Experts of a small language model: a shared expert of 256 neurons.
Below are experts of layer 5 (counted from 0) of a mixture-of-experts language model. Rows are named router (the router's row for the expert), gate (a neuron's input weights, with its number), up (a neuron's input weights, with its number), down (a neuron's output weights, with its number) and show model dimensions 64-127. Each number is 200 + 30 x the weight over its row's rms, rounded and kept within 0 to 999.
After each expert's rows: "mostly gets" lists some tokens that are sent to it at least half of the time; "comes before" lists some tokens at least twice as common just after its tokens as in all text. This comes from a sample of Wikipedia text that the model never trained on. Tokens count by the router's weight.

# expert 11
router,170,141,194,183,182,240,199,167,289,197,183,175,244,226,212,188,221,240,226,153,162,153,181,206,194,142,188,178,208,197,229,263,238,242,222,178,175,144,206,202,183,179,198,235,226,183,246,207,193,167,229,93,170,219,196,227,205,129,161,183,214,248,171,204
gate0,261,179,244,193,233,188,200,170,166,223,183,207,259,231,196,220,216,141,215,115,212,258,211,169,187,232,225,191,196,141,208,220,256,200,228,173,206,251,238,205,235,134,170,197,201,186,164,149,224,192,164,182,192,220,187,251,244,207,204,216,231,271,237,217
up0,193,171,177,211,175,243,186,176,254,189,191,175,203,224,202,224,202,177,178,233,206,126,265,222,144,252,210,163,196,193,165,216,155,253,167,254,216,226,189,196,178,251,197,204,180,213,234,178,239,194,290,192,259,204,159,167,191,267,188,219,255,171,162,199
down0,195,126,239,210,155,205,172,194,221,152,171,186,208,205,208,178,220,213,199,214,209,181,229,225,216,203,173,202,250,240,186,174,220,221,237,220,172,203,202,219,182,211,167,202,189,199,184,169,188,197,176,272,218,195,150,165,206,170,145,209,168,199,173,210
mostly gets: " the", " in", " between", " from", " at", " within"
comes before: " the", "=", ":", " first", " United", "′"

# expert 5
router,172,200,246,224,186,148,186,137,212,204,181,203,239,239,210,174,219,190,227,208,229,170,166,189,173,227,183,178,223,171,231,226,233,252,245,224,175,156,175,234,147,167,199,191,231,200,157,218,196,219,207,159,215,230,211,196,211,157,202,207,189,224,164,206
gate0,184,242,201,177,211,195,193,155,216,205,186,195,166,191,186,261,148,207,204,217,210,201,237,156,153,229,166,154,230,253,207,221,224,278,229,234,191,174,177,192,179,231,105,220,256,249,183,139,190,135,176,114,206,217,179,196,195,229,227,142,192,170,183,183
up0,207,189,194,206,143,246,151,179,130,210,198,182,214,182,227,174,219,222,192,197,150,180,181,180,158,204,180,195,143,145,219,237,188,226,184,199,180,198,246,240,197,195,142,198,178,195,194,188,187,216,188,182,155,190,142,200,188,201,196,228,224,206,201,189
down0,209,163,199,226,214,193,190,195,219,243,197,264,258,200,233,173,190,241,165,178,197,168,180,179,267,194,239,210,212,219,212,239,258,210,215,214,197,204,230,277,228,191,228,211,147,186,184,194,156,199,191,237,164,213,246,185,200,194,214,222,189,182,201,193
mostly gets: "gu", " Ho", " Bi", " Gu", " fa", " mo"
comes before: "\n", "  ", "|", " 0", " 1", " 2"

# expert 2
router,211,244,225,188,183,239,216,170,236,171,205,214,213,236,269,191,196,196,158,197,182,157,200,194,168,187,176,178,216,225,232,222,212,242,209,179,228,131,172,210,158,178,230,185,236,194,184,187,169,185,205,235,205,219,248,222,225,187,153,172,227,176,195,144
gate0,223,214,213,213,222,204,206,162,180,194,199,264,202,212,200,151,176,189,224,215,191,173,244,210,193,191,214,171,206,236,228,201,189,257,110,178,197,184,172,234,179,182,161,178,213,179,206,217,184,206,229,205,171,242,175,247,184,209,186,244,213,213,179,159
up0,222,259,139,197,191,232,212,194,194,157,194,226,212,177,184,224,177,182,200,183,191,175,206,224,258,141,192,205,270,135,215,217,193,208,193,197,154,250,171,241,170,240,241,198,191,198,248,183,230,199,189,190,190,260,157,166,226,188,217,223,168,232,175,198
down0,233,172,233,240,217,253,223,213,179,220,189,188,222,214,223,174,197,259,245,252,169,169,218,197,179,148,236,221,222,159,201,151,181,165,223,233,264,176,225,185,182,191,173,187,192,241,204,180,253,197,207,199,182,221,153,191,200,274,150,216,213,134,189,209
mostly gets: " won", " announced", "See", " joined", " took", " received"
comes before: " the", " a", "=", " by", " his", " in"

# expert 9
router,151,168,278,209,239,261,152,199,215,226,181,251,217,182,244,190,218,214,206,175,163,176,197,187,151,157,168,221,198,218,217,191,209,214,224,208,192,186,184,206,235,158,150,211,231,172,240,170,199,189,208,198,155,217,227,216,244,218,227,180,214,217,190,182
gate0,196,101,149,219,198,249,188,235,188,210,151,160,209,194,155,193,156,200,169,191,202,162,165,218,171,210,167,152,178,219,233,185,229,172,229,201,205,191,199,171,199,187,158,177,176,232,224,177,132,194,212,197,200,238,206,147,208,207,188,177,171,177,147,191
up0,204,229,201,147,192,183,279,184,229,191,256,180,224,231,189,164,255,229,220,218,196,221,205,147,221,223,197,218,157,211,214,229,178,218,172,183,150,216,207,170,231,223,174,195,224,175,255,179,173,215,248,174,227,240,177,227,208,190,192,231,241,177,169,229
down0,228,232,163,213,246,210,182,165,253,204,171,221,173,184,175,210,170,190,218,227,219,236,116,164,171,179,189,257,169,249,175,182,222,151,207,157,166,172,224,220,166,195,192,169,225,223,220,205,166,179,205,179,184,190,191,219,179,158,196,207,173,231,177,207
mostly gets: " him", " way", " very", " system", " level", " area"
comes before: " of", ".", ",", " to", " in", " and"

# expert 6
router,150,143,226,171,181,234,151,191,220,200,173,232,242,190,198,217,230,179,237,189,177,194,202,161,136,213,141,205,241,212,188,250,221,231,219,152,154,206,144,200,219,171,216,236,219,161,217,228,194,200,216,150,205,183,187,212,213,211,191,221,196,233,166,250
gate0,149,193,158,239,188,178,186,207,162,253,216,204,181,152,237,237,178,170,221,213,184,244,205,235,164,243,228,241,172,194,222,187,152,215,162,203,180,187,203,206,185,218,200,200,206,238,172,231,173,243,218,254,191,183,235,162,249,156,197,193,197,275,217,176
up0,255,251,235,179,232,174,283,254,229,198,216,141,233,212,189,184,165,188,238,139,142,192,201,271,190,206,201,211,234,201,238,205,196,186,196,280,186,205,188,249,202,223,227,211,162,193,205,195,172,199,240,149,177,163,251,221,154,244,239,200,160,201,199,246
down0,231,261,174,182,168,248,205,252,171,197,204,185,194,194,244,181,220,175,195,192,205,164,205,159,209,230,199,212,251,198,215,226,184,152,216,236,204,186,192,141,237,214,192,245,141,245,147,216,138,158,168,228,225,205,167,249,239,229,195,201,195,190,181,211
mostly gets: " York", "ton", "ford", " Street", "ville", " Island"
comes before: ",", " (", " and", "'", "\"", "e"

# expert 10
router,166,199,242,209,154,171,155,133,216,218,172,161,224,214,203,190,161,187,223,220,194,173,201,233,176,219,194,211,206,203,239,169,191,235,218,188,183,141,167,234,204,176,167,196,269,197,203,225,195,197,220,188,210,242,200,190,219,137,165,150,223,225,194,194
gate0,156,182,245,245,191,208,220,153,160,208,174,193,204,170,188,239,206,243,249,213,266,179,179,261,227,231,170,223,231,192,195,196,168,205,195,242,168,150,219,196,145,250,175,221,220,204,258,226,235,202,199,214,227,192,259,181,125,199,204,172,218,196,175,182
up0,199,217,195,190,203,176,231,242,193,136,257,211,196,201,145,242,218,193,185,249,226,203,261,204,170,231,213,202,202,255,170,213,195,193,155,160,199,213,168,154,174,182,199,175,181,162,183,251,199,290,180,194,242,217,218,203,214,220,231,202,262,258,158,157
down0,214,229,203,208,228,221,172,210,195,165,251,176,215,136,202,223,218,149,177,247,201,190,196,197,216,220,192,165,145,181,134,171,197,159,165,185,217,213,216,197,230,191,193,164,156,173,156,185,157,182,140,200,196,157,201,160,176,215,204,159,216,221,291,208
mostly gets: " 12", " 16", " 17", " 20", " 11", " two"
comes before: " |", "|", ".", "–", "0", "%"

# expert 0
router,178,200,251,228,187,239,163,125,246,200,167,231,268,190,207,207,222,212,211,254,226,160,162,220,179,189,174,193,193,169,204,219,221,249,217,212,162,144,183,214,147,181,193,195,183,196,181,207,184,216,191,144,183,258,176,191,228,180,211,178,210,228,150,200
gate0,250,202,236,213,221,201,202,165,201,219,187,193,127,193,242,258,188,189,153,192,242,196,238,210,160,215,216,195,160,201,185,207,209,231,147,223,189,169,232,220,205,240,205,206,205,222,188,229,129,133,211,190,246,197,248,195,162,228,212,151,215,145,208,192
up0,201,232,181,199,210,214,173,184,186,178,158,192,185,185,210,236,190,188,236,167,208,167,152,237,226,192,192,183,237,247,208,191,185,141,219,152,195,186,221,153,182,210,243,239,219,175,166,237,209,178,175,168,224,191,188,240,210,144,201,212,237,227,128,210
down0,165,199,190,164,192,163,197,179,198,239,180,188,209,147,194,163,214,161,237,207,215,188,193,216,185,165,202,217,196,193,210,228,221,213,259,167,194,171,215,159,231,198,189,208,207,196,165,199,131,205,184,265,158,210,292,216,204,189,150,175,185,220,223,234
mostly gets: "%", " km", " million", " kg", "000", " mm"
comes before: ")", ".", "-", ";", " (", "–"